python train.py --n_layer=9 --d_expert=64 --d_shared_expert=128 --activation="silu" --router_z_loss=0.0001 --n_groups=8 --groups_per_token=3 --init_std_router=0.0347 --lr_router=0.000419 --norm="rmsnorm" --tie_embeddings=false --lr=0.00176 --beta1=0.95 --grad_clip=2.0 --train_tokens=462600000
Below are experts of layer 4 (counted from 0) of a mixture-of-experts language model. Rows are named router (the router's row for the expert), down (a neuron's output weights, with its number) and show model dimensions 128-255. Each number is 128 + 24 x the weight over its row's rms, rounded and kept within 0 to 255. Numbers have three digits each.
After each expert's rows: a language model's description of what the expert responds to. This comes from a sample of Wikipedia text that the model never trained on.

# expert 56
router:131116133136122123124159156103146101111100136128101110142098104171120144109135118120174129143168132129134178121127083119158109149121060173119121115220130161078101149129104187118131131116119154176116106113125119144139134080100132123165132118079117143146139160120147130134146154160135125093142152125156121093087115139121108076136090140128098141137126158144120099114092111146148125126164
down0:126138158148120106139110162136155111117117170123174102147177180117150105085138104093108121154116139116154154104152135115103114118085148145105133113078126105117121127098140134122136146153144135137137149122120180126144150124127112122139134133120143150159138148117176091140111130132153115108091098092132134110145161145201170152092140118160075159109140132139152118094127143159128169111183
down1:099132104139111104121155107133090153077092115140163121170133129183125190115104122146169140169127124129145114122102098130115125112162164122164103165128095137154124135152129129156142121129102142153131141125134138112103101134192109133102146090121137133150157109116139114108167144084120162123094150139123121159129064090130115133111104156115136157128133096129088120118133101120150118151151
down2:140146113142133101153152079116109171125134151114126171121111146142130125134109150107099115091140088096106113116094131126186178154131130157149116155125150090095121140130139143131142125104099146148126140098110122161117113157141133203112074122129145137080127176147144125145131146139141133116112115092123111090157132136150160144130138159130099146141134104146136078144151118120118143178143
down3:102139121123166098101142149107141131133113143180114115127107129122116114122101141127091142119109120172070090118128133129125111131095136108135101171072141100154153139171140133115142124129124117121144168138098140096154185150122160152149139132180136131151096116132148124133111178092102153100132104106175128120129141138126133141090150107137135096140139144121126144059125157113121129104116
down4:162177166117114097113150123092107154092118121064101085149092133149149156082120129121165142105111102141124151149138123134085112133116134156160134120139149152101135132166147171162111137112132132103127121115132126099131125109093124144131104121115117103133107122136076123148137121114138074122132137095129138115093090159174096157147112172142091146124145118090116101107146117089142120183132
down5:146135101117135130130139131117085105156173118099109124078143143071124084137100130109140080144102111097150140129167134169128133138157161121119131141137131125133133103093085097122114121106148104108111118117145113103146067136153126106136089185122123111157159102154104147123107139129152163141146142146133091123148154151101128113130159094132099138119122126145106108171118163199147134121110
down6:135122109106152158152133103102138111104148143167132136132125164117121065122133146132161141150150148150142159106140149143110135136177118136161102156157132121168117168140108133165098114158140150135151109122144156118099120136165131147108159111163065141089122119114109084108164125115110102145135091158114155164118123146119164163138114127141144112153106131119077110126143122107117154102108
Comparatives and quantifiers. Comparative and quantity words after of, or, than in expository prose, such as more, other, any, less, many, and African in demographics.

# expert 40
router:117172199129177114164131111155077140149109144097121162111102153141140141090140127160131115158144147142168119160133131118156133138141055077117116121164191129133147154089136156086110193110134123114117078107129135102144109133103118130119105133086093090142118153156149114199125140129137117136107149164110129101129113153135136110117133122127155147133110141099091119110110148107144109103099
down0:112165096140153154139136184139132145154126116148143159158108109156163148130116131140162108108104141109105123137138092108142186126148127088130102136088173111126168093134114143146121128145131126120162168133161120114146140103154098088151094171153113133156124100147117147152167146140109141119157116117140151156141125166114158136060130082079091124119139120133094138153106121101115148120163
down1:152140146153144132156109103095127158106142135119107126129152110118125057148116136173099110085089133106076136097142146159129089123104146170088173128106138130133098124117149116126113141135128131163108118123128081119143086121138108115083163103104132091082130125128140121130108099100151097178137104104084129139101118122084093127063149105136130127185152090114131130158080141098159123137133
down2:157157131125158111125148126125145148146146114132135137125107108129122036153142137161134128122113134134124104145129139126129125116110148125106089137155118123058148177140113091060110112136111065177137117145165139159107138118123153107132077127101109133138109173104094136133130094129100153121120124097116128131127179108121125137122141133143135128161107128109147159090134155156165105132171
down3:145102178140150145174098128131137138091142134199158126124131102153145099099153109126134120149135158145131133126143095138154142102136112142114133127135152117124121150131154125112157143161172174170130133125159119106162128089145122100148122076094140106150107164156104136110148083121151082093103109138126079136146145134141160150069116142141142124106179096151124114158116137071102069079155
down4:130135125151120120163130122148116145112105161139187176113095117101140199128118167123115130106109120148129104111137117081105158107114125117137126130139145132109145099119150149156107143140131112119112121098121065115134097161160134095136086130140130128085106087154113134107114108068126109125120155138163086107129091190135142128156142115117111138115131119145157112105117119118129117149157
down5:099119092122049093081123112168141140173154137119148080152097120164119085134155138126139127150160136131170122092139100121133115105115083070139097163128113160162137119114133129152148124125119160133148155147094150115160087101130117159122127153175155151135111112103151112131088154112080178126092155107135146119146099130156169147127136112113103129116083151120089131132085161147138111148117
down6:096136100129082139121102098155100115166115174150100132158121131112104080089142136118135119138118101106195102139138128120125150098169125123106132092093119136132138133165166082111154125102116124108172135126177120132128134151133110089134133140136118142137140104103136097147137183153134127141153133112111142138151104145132122131148140115132131107121133124159143146176122143141133117126144
Articles and determiners. The word "the" and other determiners like a, this, his, its, usually after prepositions, as in "Member of the Oklahoma House".

# expert 28
router:144168111152152134136123084131131091158124203106096136135126113142098104101151137102123151167118114113146128135056141110153145164123101130112137132130102115146116098121139152119121160121190096107104135137123134117100106119120138128106081109165108109134152101101128127147144119137145166146124131172149154070115177153124110139156155117156162152134123082086085146117157156090120094084125
down0:107099121113131152125091088141110158109135167138106110134119133119132122143134133150109145116132154108138150117102131128086175095149084139132143149133078124108117142155159129144125119099112151123099125082115105149155105143106139127150119130122129164080081113165175153130107181114170140103158163149115100143139144117168123096133105158125117103089108153166146087156124156121125164103134
down1:110116111130133101135109139104133136155167161157143144137149156125137131135142110178135134169111106132146099147098132096146133151108084093123121127105144127091104093186110155138140097111100103122109131104175133159118160112122091104141100154116129112163115114135101136122130122139116120115057124127158120180074125145146095078151113105169163113116140111156121128158133111117098122121095
down2:139119098121101143115103091081122144085089157139156095157109128145137039147125084146141140103115137124132115117142164182131109096129089148146114126104132149082152132128138150129136103100175144127089112107105123134114130148110129120139147094127154116124132143162099119109121166073151106143151113101134130127133087129136163090144149128117124136126066164193184127154117143141096145165140
down3:108136124136080191120100143153062136079079161112123107148140146145108173134105127126093168163128125113072165119138153119123109105115096128169135175140125112129158116092125127112135118150137091144125125143099122172114168115149090110088127104134157107100158120141095107147137118135110113129169072130139169143144134128137112168108126088140119097163130147074142143144141137132122062142181
down4:055140170138118120118102161124164173173100103126126117121147126149139123111128127141118191129091138124136136113150121125127132086160129141091135106135114126130134173077136110105148124111131104149118158115121109118144172115138131126092154111143161134116115143128137116158088090107149143144112162085091110171187127103121132151145114171118142133092129112098085073137106111171093157091138
down5:154096131163123149116175132155114109118114149119179150108124143145129171128130087119150136115112131098125132131157122125143118108149140110097102100111137128183165087113144150121128165121129136107112166131110148105114150108109106129132119156152112155110130123154125088113144123130107152122138125156110151128140094136137114142118129106147137115133150124096151119147175161139142126128115
down6:118154141122125170128144125108094173160171161139168126127107127121101122116093125083106143127143152117094170116122108127096103097130101136133107145123140111124135122124169148116100128087188118148155130138154151120100099077077108060143116137123136151130108118158127080145097141139153158125131143156173152087132148131122144136147161100111110161127120143131124123131145102113133161124117
Birth and location prepositions. Prepositions and biography markers introducing places, dates or origins, such as in, from, on, (born, Born:, as in "village in Hamadan province".

# expert 46
router:135119151143113154143119077164130130110105103126107128105124142167149100116120114125137213136115138168122113153099147104136115136074111130099158167141117140097128131159124115136160136135147139151101106166148125108123153127113160133114110132170108091146121139069176137156151127148156128142084121162122165153083154122141145111154073105160157155137149143151113116122099173109150139158117
down0:078101130145122147104121125193136133155147125111183117171136126102128141118156107088115165120115130163113169093129102104094140153146131096134128143129126147156119106124128117150117159118102108096125151104111128110158136125115149146111172136131119165164111151135143115123148131097115139149138123105111168141179132118125124141118167126136150113123122093070127143115152145111119105104159
down1:122116145131147179118122161099125144126151164161168166140144160120146178092162139142141112143139097116092121127088118135110146098110085120183135115151129119149116122101105128116111107147137156137092162164139115124121147115087108129143138154106108109073145128143084113120149122099147115122160150150108128110141124146140137160103069150175092113158116096120118135134140132116123084132149
down2:179117104121130147151156116103087151108110107162126136133101134126171142133156119101129121114124108092087081131144097117170149108124094095155130126113152137121112110091104131069124152139135111130121155079141122149160110167094122152136149097113103099128124133143156138131154129124129112154109108111127121101142113173101120137099143163103127160116131097135133150137090092107121126118158
down3:133113094093102097105148123133144112118119124099146127099129148148110134138120138092132144156133124147122153135136114157099104126087096154149118147152140116107135118098127154130132156116097122154100135112137123148121140157095133139124102147115122121128128103118091222139139089121143135147128139115106121150115114137159119164145106121139136114114118136102116112134081116150139106157137
down4:131126124117118058122144159061159114116117111134141112149135138139123126140125131172121084130128122138118142101145103174128135125125077117135109159061126122121148190110112116111154119109146093107126141080109168130138118121126104144156163138175149103135131160184116150078136146112130129146160118101125106139124184144142133153142166161107117092116143121124124095140131144141141158150069
down5:148148121132140079158116140187156142095125099145139103148134133146176194125129126111096134138127103114096095101116067066146103139137161121160082142134133131147103133103116142155134158171118145123154132132131116106137146125090109153112118126136113104101076104089134094113134095154110121089122106121151175112148128061119153130127148130127143096138096144084089145118119095105113105118143
down6:095121148147184125104124158123127128143124175173140120128150092106096144151152130098122071110126139130153169142125086124182131055113125144125123111162164119100152137122128181114153138097126177149122091193118102121136127138137131109123137150113162153116132128141100164127108120167107098136118143122160107111167105145117128142109112151122111125140152135096129130133152103086112132161133
Sports and career verbs. Verbs, prepositions and nouns in sports and career narration, such as won, played, signed, for, season, team, "rushed for 112 yards".

# expert 15
router:153119147117144113120091137144125134150137115136087128148090138110098103130165085159158128177161091139129134118145135142103087125101136132125172183130145127098156106121128116110137163122123141149112098113157157132113149123140160135135129142125136091141126179112100159129143072095117096141131130124138140112121147161119138078112132145130163126130126151129117136121101126139084111147160
down0:140111136160148118116071109130127107106116158164139152141138101135182166155131142108131150135147115172143141118130131130103121132107149122118129139144158146135129162096134125142110119136138135137154142095118115101121111155154147109101087147131135130147101113123131125127125095181145125100106132168118103149120168134122127129126124186121136132132123102160119156155140131117123100059106
down1:134121152152120124134099135149139123103115155143159100104162146148144115121144139084145116177168108117114100153114115126121140163163123147146126134126138165142188114102120100165134129149153112144141146100098146105134110051137137151129128154119118150089125138100134147150094110170136149105138118162100162125097150129159194100100116206166085145129120122151167137138101111188143064181128
down2:070133164102135113074172127138142118099079096115161131139107104117138097104126125126131155128141144116080136090146132128134104135119076153120128139125136133127139095117143130104104149131075160134102146157129097133144146180147105141157131151103151091121105157127148153139130106121137123098117127165110150095120081124132160103124080152155140133122080138102139115133115101083102146135131
down3:150143145124119157113132129108124145127125153155131086120136142123169156154100103160143119111139108093120161153169115098167108105097072103126156150084124139111130117102125068163146177151139108124099160120108116095179121165121133112133161128131138134090142158106082127143122128123151148122155109131103122119081112133120140164099139120109097091113127113137138164124110127137125098081152
down4:123100098098132146130112139124133155088156110124169096130202109128100128144104106131161139143110144116139172094136102132158119127147140129127131126160125098090138115092152134140102065131114116157136130147145134131136127124133111100141160116141171127116181137163131093142135099142120121102140130144041131117128125103116089146095136144157206136137123133125124177152142105088134123115161
down5:140105130068119106155117104118156152100115101098087140127125117109126082115091139106085126127125111121155149132151123070121130118140164102133172126122121143137136143177126134141113129079123132118131112112126109156128106131175159140131136095106113150145087123135157137107116119097101162149130099133146129134119111132136116118123156134120127136121077119161141077135120108102072142133127
down6:128119063154140138119126131151125122152178175150132106094110130161147154104141169094124094085095122140102148113160149134100089177139137103094126132149106119149139143100145092123197153136171118112150132100082154141138151096127112126146141118145128151096165152124116108135126161152106176187134074095131122158109113142175128152121110168159147128157145208098139076120125122121154173116136
Verbs and discourse words. Verbs, modals and linking words in running prose, above all "known" in "also known as", plus "such", "did", "began", "However,".

# expert 45
router:197122162127079114149161098139135119143070139108129125093101140150130103143152108123131155151097128133104157129089153132125119146119130156103137160142140084111130107109128122141132123173166158100132111118148118117129151129141138108146135121152118151151134148104154085122125084170124162151115138143130128102125127121144146125151121151129154115138136113113116148099136107146130137105118
down0:151138110129159140131137129081094115107129089097118134100181159144159121122154145132133146145133123147090132144111159102130144090117160149097174122120147147128152135111099155135119151123133141121140133120145143160151107156102139072173106131124160090128106117107141159134098125135109116132142106144159097158160138132128149086093086116121123140102136195143162145129151143105092131115124
down1:092070113089133123125139118117168106161123157107152123136111162149101142136108168127128101098176154129111174140123125124136117167125149116148108111119122111122097122145071147154112171141103105144152093141141114131193162123073142084116123088115149109127143126112073123103103173130112147130132158087101147127122161175147107105148119121142190106127130122157069143139091111143160136119137
down2:133140165150163154099136109119152109097180196109137104107109106095158190145100099096128099135118101167123154136120145128109119144180139145180173129117121111140117125110129145126145152139132129107085142097128135166132114123128094164146143129140140101106139161129131133115107112133109111150115132099115159124135154123124147137119139144126073103147084100136140134152079101116124144136091
down3:144132104126088142086127103151112128179149132123214081115126125103126181176145138075093151095096156137124091113139080150085108144124181103157149129087150160145069138157133108128126096136127104149104164143111143119105148125153159106125117105139110131152118118164113147126130169160126145139158117133120162129157141145142161150145126104113099103124114139104129094084123128140099093125143
down4:135127170159124142127130160122125130126149118129110105129147102104160150148111094102122143092120131151123126169073174100101112114155106163143124162105142119142095160109126118145167155096159111115099104156105144137101103121154091153097140149111112092110110100115112137156118116114122127124138074112146102176103111164111111132140110164157096121082113088166106129144122148089117113104108
down5:151161120138148083107149138105112099099124143132158113119140121157188121114134148162155112176136126134109105156097134106104080133141120135123123179106167138129160147148067133136083120097130141139122138096141118129130110124099142117175179149112118166132153111168148126115128128141126088126118113106143150139148113144115118105108158117174129153132151105122125128112093111146144107148165
down6:116148149135156148103151137115163153138118115099123072114149108129123144109136105139120147184103147149115142151137154123126159151139132069151125110118109146097126108161120102094128119170140103109151142120132151134125157131109103149124156118102085118149162158149101150141141146174145130118101132116128143109141117163144094119172154149135079155095126089135114146148149115098132114147092
Time nouns after articles. Nouns after "the", "this" or "a", chiefly time words like "years", "year", "season", "day", plus relative "that" and "who".

# expert 7
router:125138147125135121156157065172154143116127128142135166119132122177137087135166110134177121151151116110113128135132128157156104129165113133114131189166109096090137144120144140134172138092146123156130122116140139097144187111160135107175110125123112109117151158075160181139129106134124112100136110091165139099130093124172159092156109131127153119177169116159147127124136147125141119121141
down0:150133095141168126186108156131159128137123116136108157119133107115140204083105161110152121164138139137164132166138095137117108091104147098128144103132147153120145167130118145124170095118135148151147161070160116098111078123134126125167139100077124130124109146156077159102142143090114110104145129133137101123129158144116155107123119151136134132098118142134144136149141125083083119121116
down1:153123149100123098156124114116142119101124142130136147152123111147118068141177128122119094116095118135152150116160092147101135135191170111098084130145125115161134155116129134179128155096129161158143092095115165165116132122113128068156151097135146161141117120135103133081130124145155126148088128154156154106120146109133122126130117126143131115093153114138144086096174120126105098103142
down2:122147131156127114148123090147101127074144114173097131132115151110130175136158159136138140085138112149152122161117151132154125095163136103171165112107080149106116126204098094104181139108143103139116110084154128131139092119119125145149121127146109128151128156134092125126116092117109094106066123120136125112114136142143090128113141122164113146111145109140145070098168160085081141107077
down3:127141120145103115139139135133101110121150106159114143146109126110118134097122154107159143153165103131131141072123130119155143129175170125147115131139132134104142140114146133157154166131114096137149082123115142176125093140143103108118102127165111123166153097142168157096133165177125095135140144131110121117119085128144108120163142140149120112095143151097120128127119136051153131095141
down4:120106110118119130122123101146104160123168132125070163143139126152080137139120096150203149099102128133101163141133106113165151105121121165097127131124103146104152140103162102137133119161142160137141129132110177132129125137137156132133120123145147121167167128140082200062090142124140140130094123137104126158131144115123122094093154155154174166140170129121122104153136119117115104125105
down5:139131081120160081066128106121144138182150140177164117148107111123161132156122118115139128089127140110121133142115141159154090141137136167142154141102101145142155144160135166101111156130103127129117140134159142147119156106128126103119154155119111134089124137099117185117139121144142123065143143121147104151089127101125114178074133125143134126127110133152152152113169152188104141134116
down6:115099154150117186119116132124112123120160148124109107160131074129095183141106122091160134132142168135142130095103132130145132145106119127157138109120120102143189122147122092154117141172149117125145115151110094093135135151137104098125167109156147118108095136116115114120088106146129115141144157131092114102119147131112139123120115109165135121133072129134133127135124088077124114072095
Adjectives and descriptive suffixes. Descriptive adjectives and suffix pieces after a, the or more, such as -ing, -ent, -ical endings, new, military, water.

# expert 8
router:090181134134158117155110155126106123153101180078107119148138109145145102139134133059125172115159158125159146102090117147149145133085082159152155111142155154123125114118146119099091149113159134125121101166118143130158127154120162151125062138137145117149131127132131107113138110122163161080141162152152124126133130164116126062096154151110164143116106138136151139121124118145102100116152
down0:118157157106125121123129118150133141139105114161113158123147092124091117123151163150155112157119128160161112092099150135108051116139121151129113119203108106166129089106132109137112133114105169122175127113155133137165107107108138164142099170110121125132085138108148113085126143180163134146134099125141121161123146104095125132160127131095141128141174127124155137129149149071149135159126
down1:135115133171170143167148090214114126139118148121146135169112115125169131086126193083136114114118121115165105140119135140175091138121185126119101112106154143146133155125150121117091126119117116109104126065121147103107108151080082092132137112115127095141121134110123142148141145130132116100144147164100133154137133108127155154143092121138155131127100148123076158129145077126126127137098
down2:129133166124138122128095098113174091144089125148158143103098102124122153172117161185156099152123143133127172145119092100130132122125110104099125125098157109131171149143123105138161138125114147185127171150126131147171134135080133102153127139077129087172094175150141143157139137094098123136118113113104084141141151120121118134122126136089081134174111143180127072093179143134140123089119
down3:157147121127139123135124111107143151168134110176116160147189106147122164109145132134105123109055129090145116141183104124118178155155086118113112073135142139103140164163156105096128121114105131137150105098098136158111183113115122141112139146114102143119140113119106103158147091132123082153156150125205072119088121137124124133110169120104087123140137108117160088142092148132119117130149
down4:104091106122132151156136118090106104161156131165125111133142147122105228096140130135138128124129188137124130106132125155140113157116126139147152088129130088124119146128145117126120111134142099107126110090139106110101131095134101128116147094158098130140118138163125092115127125093129100120112191146125117135135119156108092132106132146159145130134099093153110116112153121159083142134149
down5:129097131166170186121119099130152155140149107161128096127139138117129153111123138093151097115114133135119098118165141109159144087100172111103146110092135134142159098148117138158114104118128173113111118102171143136151092079133101143126160110132138084123099098124098122116128126153111117098146116103120093119109132126143187142190126130107096142111133164110138131153157181126114124152101
down6:118157101157111121176120119101145134132091105131120129108086103170127101148137146141092121108161170125118181154106118114130164154124118157104115125104121099156116143142141165120091167104128093164135147151145196156140128165103115141167161164109141119117137130131166163123140172103113168144133121123133179147135141079147133085148138101122135109197152103149119124130108105119159129098147
Place names, infobox fields. Place names and geographic infobox fields such as Country:, County:, New, South, United, plus colons and semicolons after location entries.

# expert 42
router:171144150110126137100121120146111128138137124128134122118123122133104108149112112147188193102124122188107144139128167163142127151114152159091160116128099184137138132122135130131100133137173141154120085142134123127144158099138143129130140117187103115136118127110175155123157124172142135131129112122132114099121151132109130128173116104109117073142101143138105119115150173117142114138107
down0:135154103137136161131139143099091160122138086132123129085187110102143145132152120100121117121109122181123125166126128102154134122158120165119147094131133154069152094128073131126167123099121082140090098128165137123150092166094142102129122140120179123170110121102051125122114133104131137097157118135144157139153145114128098149145127148105141143133174116137127133127148063132102186114127
down1:123122151157121138103177115101124081153142117135128114135108124128091192161099122138173135138112161098085137116101114102136104130144125093114175150068135113111128149121162093171145102133129136122166127110130110078104112142110118091097127100137144163129101092130146128118112119099144138090098122161128117140148138128090101173135145091130134169116083119121130146111110089117104156117145
down2:125146147161145142153110151127094165111125150142134115106164117177109219150163126102129168122134156135092113119116138191115110097111142076107124127113109091135144130096141115163122103140123128148141123154151111109099080103150120128158121080121172128074107077144147109140076174143124161168119107118105125104126114148154184113107121147139138146135140142151150121133111106107134159150097
down3:159123132151116086123110119131126129140149156161138113140063112105151211149160092081138104137107138106180114108129163118164104135111132093155122131104154157145158135108165072142114148146190149107136140137131132135152117115164127114095151163109109139132137162125119137157075113091119148124143131101122159144154105171153128128092087153129139133145138169078116127101144147111155106101121
down4:152114112103113127147127124168138137101137125159133124132163121119155070104115162151137114149115159100109107120127124112119163186127120122132100115132142079131112165144078181116154145112092097183110121102118124166097090132074122133141053144156139135130123126132132141126111120115163135120157102153111103151122106049144140134138089136130123129095141085166119138136129120107113177122118
down5:135104168145164127113094138108122134129123136129104085149145151128103154141138107144136119112128131122180133133114092108090144135090131169133123145116102170185097125128139143127119148110120088154115131126091129156126111097107122121155145101087122162100139161149156113114132109085119128085149133220083143143090093098080111081143106116157121150141099141123169133118104116091123106156131
down6:101115129145113140137145089121118139099085140159162133143112097067130208135149125122115150123089124141127111132141128117122126177112153104147109113160137106127112152163124118153116132147123092154130138106166153158123120198108134144116117173147134130125116108072112126136117129126125133110151104095157142128117132161114124125081113140116133090123140123170125165115174076157145153145150
Sports results, event verbs. Score pieces and event verbs in sports and plot narratives, such as 27–24, played, located, released, won, placed.

# expert 24
router:134113136127146119149132108147112140102157146152107151163158093127151120166130093101088116117111149102179142137145107098118067140104123111139186097116222147097090146091058127130138125130128137121110086061172166102119182122152141111116085139142143146179135126122127136090144114106136145088133157119139136138151128141142115087173135153124161157165122123101113147113142163092138154119124
down0:107123133125106176097106129120126146112117127129111102147077112165141213146089119146133150139120149138135138155107107129154150133166122145132111115103110111146118160157141161143160104123123134105126119079185126151122139087151109119134141147143133138080101128130115107121107115112114154082121188129157091134127100120109131123090108124088082145102133109114127097134105092125117154095117
down1:141145146112176138113176155134122116147125126102115111138131124140124120121132119180125133144142094111135091120129150139108120170158115130075120134124101152197129106131116134169110134154142162170116127176114143092144100116128112132138133136141146128131113148149166125120129172193119179129102108142095143123130104120100144106126056152125077115106129138109096113139158147133109159124134
down2:105118119144115126155110107115142139125158161149142140081169080139129136153120107117126126133132109168091132103142139152086095154104115106160096158102118117127129127141138128120120131116120126085134145113142105110127103097159177163147124099141106118134106142146150114134131154120117099181121138144136125131156160137096146154131146098105111140136140150120143107148097130176156158122154
down3:145126113088135137121110117159153133128134105130134095079104117118140139137185142135153135115136119110136127131125140089134119115155113112129154163153111149177147151130137080097130135136146121127146074117120127138115124098088117124080077132114060125113096113161164166173149155091151125112117121127099159090081123127122133132141118115125119075092170127173132134111157083127147112179160
down4:112124122156121094118116116105096130089141071117157133148133093160162180108117146117094115103150118116110164139133111130133130138133129141094129120141126141115142130154110167128132117132108083099152151128143094131144130107143147121161116108140138173126149152126133117110162125136145106116106174129109061148134122146093132101121103108111103142125176162151126102132133147093117137109149
down5:087107201166173146082108139162122133132142170102147123088159132103137159145109090142129143112115131129115126119146113129139089170153120131123145142148111103145110119140185125142122129164150147150089155152120080166158150141107119171173122119165149153102092102131150162113072130099149130141167141146154121129101087137108129124070129090113133122087153118126118148137101134146102099144155
down6:087118151128100137124158162081134157124142172142117143126115148159122127116119098099162112138135123121144140137105093152110142170079123128100141161065156158101178151107087131121141110116084185158111137147097111083144109106093126175150172139151156098095126149096131125151164143165116148128068125104100159129107135114114122123164163096129123167196110139127156138120142162130156120113124
Education and history. Words for fields of study, education and history in biographies and section headings, such as history, Journalism, studies, Early life.

# expert 13
router:126142163139150100142130142123116149152148085091103148086121127159145119119158064098131148146125155134138138109106112140133138107115126155094114128154137143073136116130128138141098178110113166123127109129139133144081143114114142150143127133124107119116187151138168148107114120128108123146125129143174133119106110141136139117170118152126103133121134135130141128122171151113131099123130
down0:126135143132113110129124170076126163157153123137069144114090127133112179126115140137094143123115160172163156124110147148133148152151120075122153142127104131099140171138152132111138144114151164172111148106112096110098119113087149116158111183138130113107140159109153108130112115148126118129110134180145153109176142131088090160139136144133135159172126113117124087162117109097142112105090
down1:104105109109162189145153118162135084131142124147157082148126121201138199148136111108132112082126128185104148117146118106131166106148141114124104093063160069129148137170128136137124127145162142122136145097118117138144092096109103115119124155132141142123195110140111141138125091119131115131095115144154127131116072118111135151120149129086085148108112124146164151134152121130097148132128
down2:099107146159154127113141126109075122159143153170179109110142111112110053159126089185108132169116125129127120111124165131135204076092106136086115159153130176106088090101116128110135152101115138099137152156090117161133139113105145140144135152162113153106102146100117108171136110125153140171123109140154139148121114125095116107156116097137133152103096094140094141171142176168117139057113
down3:142110124132163096159119156157129129133179133124093108113148124082165129114100142109140130121153144108129177144105135133146137153100113083146102121088135174155137125106090118099134101181166117164149125117150134175125131118111116102057111091146141132125140195134102107110126142174066125133153143098139125143085162147117121121098091082095101160086121142106128119141070122145100134084101
down4:079094123136116132156141164155121120097157152115091157089177136094124096094116069139112118136094100176101150130098119130124151141170138125136110138125138095141126132092145141114093127112145126146142159095145110150142114136141107134150114111143096131132124131190091161103082120097155100161151113143150153089117135136166120142115102111082131132102150139137160119123108092114148141129145
down5:133114103129152097156114132134129137134116148094060126155114108147124159082147108117104100097125161133034123124145106127142116135117140161125125063084154135136109158124128136133139084145076150146158117126133110103098148136134131117178105105080100138085150113149170132131115093140090132129105071120135161121130090092087168115126140155129115130144135131073108131112196058133111112083093
down6:150138134089123089093139139173133133117137136114136143177102142107149255143103156148117091112158149152139136172121130106077167125115131130087130130142108105133182151113125120155114132155157159149148114111153128152129138128120126096117145118126135130152161120112087139131175144125084154113071141177110146149142124080129091141130114102123185141143121132130143112149128127135145128123165
Clause-linking conjunctions. Temporal and clause-linking words and small numbers opening a clause after a comma or and, such as before, when, where, until, two.

# expert 41
router:139097134131156108123134129135140111164123108101129098096127153125118127098113128117132120163154148134172142111128122181150137166130089126132138134146115120094156154067113149103121156122134137105120095133155124126187122142153135107111099069189104106189105162134104171205094126138112151136127117122101142119137115122123134126140135110147125145121104159121055129114115182164119139103135
down0:112118081149110123170105143101097131125127132136127142144107136114152052117132135107120127146173128178124135107104127103155130127106116100076109102144124145106129120108117097138171145147089129154119112121109133123146121142166112118170100126101156097138123133145091118150099166119099108128100127118126089171113117104123144119109188098116109137187123138155151114092104143090093160098103
down1:175092137131122104135101148101157094110122100121147124120131108100080212181113117140080144139174113127160144117127122111111168180102125099105117132147121153111146134123120124159117156105156129124111084107157134128131112143143147118148093091128137133157121134146165121130086160143111127175109127112131114126138155155112080208132137109098168126122139113139094091139110135161096129097153
down2:151123071101127167101113129090128123118114109086142116134146160108118129109151091167136122121160155175130168159121107135114170108168136147083160109101163137152110133115128110138125154169092141110113129098151115105124098127114135123158133098125133118117100110092137091138117140118125149113155117137089079130087169088099129116064129122137145115120092100131138178146159159137153084109118
down3:154133161161122163116136131132126080130162178116107102137125156146154107137105114135138155121151192102162131127122165101136106116126104158083179102130085119134166100170147132122099120125120120114092114113134111126138119161145120119147107123100146146137140092094120156140154148105138132081155151127124127130108149158135143120126067159122158104154146110119124104138137133121079131085089
down4:130094146143124113146119107122129077103145146123093123135063132177128115143141092128154115079120099075143106133143148114137124153140130097118132101081111101097134125149125112136150159102126090134134129163104119121122091109118118144108142132106120125158123155095116162165105150112161151145104109106171158135148164161123116136146142135149122135141130169106157084131117165131139127114103
down5:131111087121129128119139147154123098159153122084113162143129116103157134156127134150158117133085159171143132170129136096116107164109123088126127132113145175144129109088140074125114148137097128103112129116147133102083136171116115144105084135187174128101136169100134137137147163112139122127145139117133156109157132090038128129094132105102122109121144101113137111126125182157179128176130
down6:136129167150127100131137105122070110137126122109148162160119093144095018135101093135114129090087099150130119106140148087096134148083102151117172147170127124116102160132112173113166107141161151138138131130165129109121130138129119188123060132147092111125123089109132095106099131125148131116149115127107089113097116087154141106091135112141116162121072144110098126122133145103145132133136
Articles and openers. Line-initial = of article titles, the/The/a at phrase starts, and opening parentheses beginning abbreviations or numbers, e.g. (CAEA), (7.3).

# expert 55
router:162137127119118139171153143136133118088145111126113165152121114144100096154159086129056184145126150145164127148137153130140122113132067121149160142131150104114113094088126125119101101129121176096111108118161134079117132117131128162116091118137111107155137122096109129118146075109114116121166109155124095153177148144124145129134170157132164150113122141129088140132151110139156148104125
down0:100166069155140113149110135185106113161180139129133152126139128085113158096107122097111060148139120142115121124170100134112129119167102157157120086156128191152112111164111112123144111099121172151156166128112165107123137148107128100113119123116128120122152115098140167180109104119162166103110073114154103152101114133153155126122109131111124134131174131104124124093114142121082128117102
down1:179094122094125151123111126109097131132165115095127120134129149123126166116129139131134105102083098120097160149111188097149136174139139151124124137108125088139124141122106121105128155143139159155137135127095130114158141091095120076116093130118112142110212152137132139150133143144117111143139139129113110141131082130098085151158140129111154176143130116133114093139138106137118188123154
down2:121126126157148111131135108126136125119138125131153170080115109121149154134133141146079106084161139138102151132144101158152152126121140142173144113149109144150124151119147108215117121162129151138168146130154115126113140112126111118140129128120098147157102131115112139124122162148138078139116161164141104170146143142120161106130091113119134143111156128113177141134130144150125152134103
down3:126117147121161102119146161112137137130164119111102130103150129168097129126102133126156120162135120087102127141131119110144149114160104130167130139136100095139179122103122134119115146103118144150124088202141144158170124151138157139156090130151180107101110113139145128135160135128130133072144117113125088162164116131092092125128128123103158169136126107103129113151114119169090107195118
down4:072125094136131130093119132146144136135150090149120148181131105131136167167061130140117165120140136122133134098124132158128143118168090115111098113095168093141154139091166128113097124164119108123110112144103150162118100118093138165128176150127147168108100097115098116107128148127125146086130119139100127116123131106157127104098137116108130085087148124136156088110126168113139155160136
down5:137117089124110127116133134120164139077164147138110159135105141111146083136130129145107084109167180118126169148160154126136117146083154126109156120140148141109138118127156122117131142126143114104095140099149168135101205112107121120098095138134145137137124125132137085165118117089103132157106181115135155139092106137158117171113138169137133122124142122144140127112155146164155112082131
down6:173153108127146130095097097117140111141106133117166148112179121137122062119150100103140088110110092153096108111125141120079127155128175146104124119129104138131069136094133104137133118149108115097125095126122128118171068096112138142171176141139102109119158129157152139139139096075152130126140124158128131119138139106103124081086157136148113124130113139118147149111098168144163083110175
Conjunctions and naming words. And, or, & and slashes joining items, plus words about names and kinship, such as name, title, named, son, father.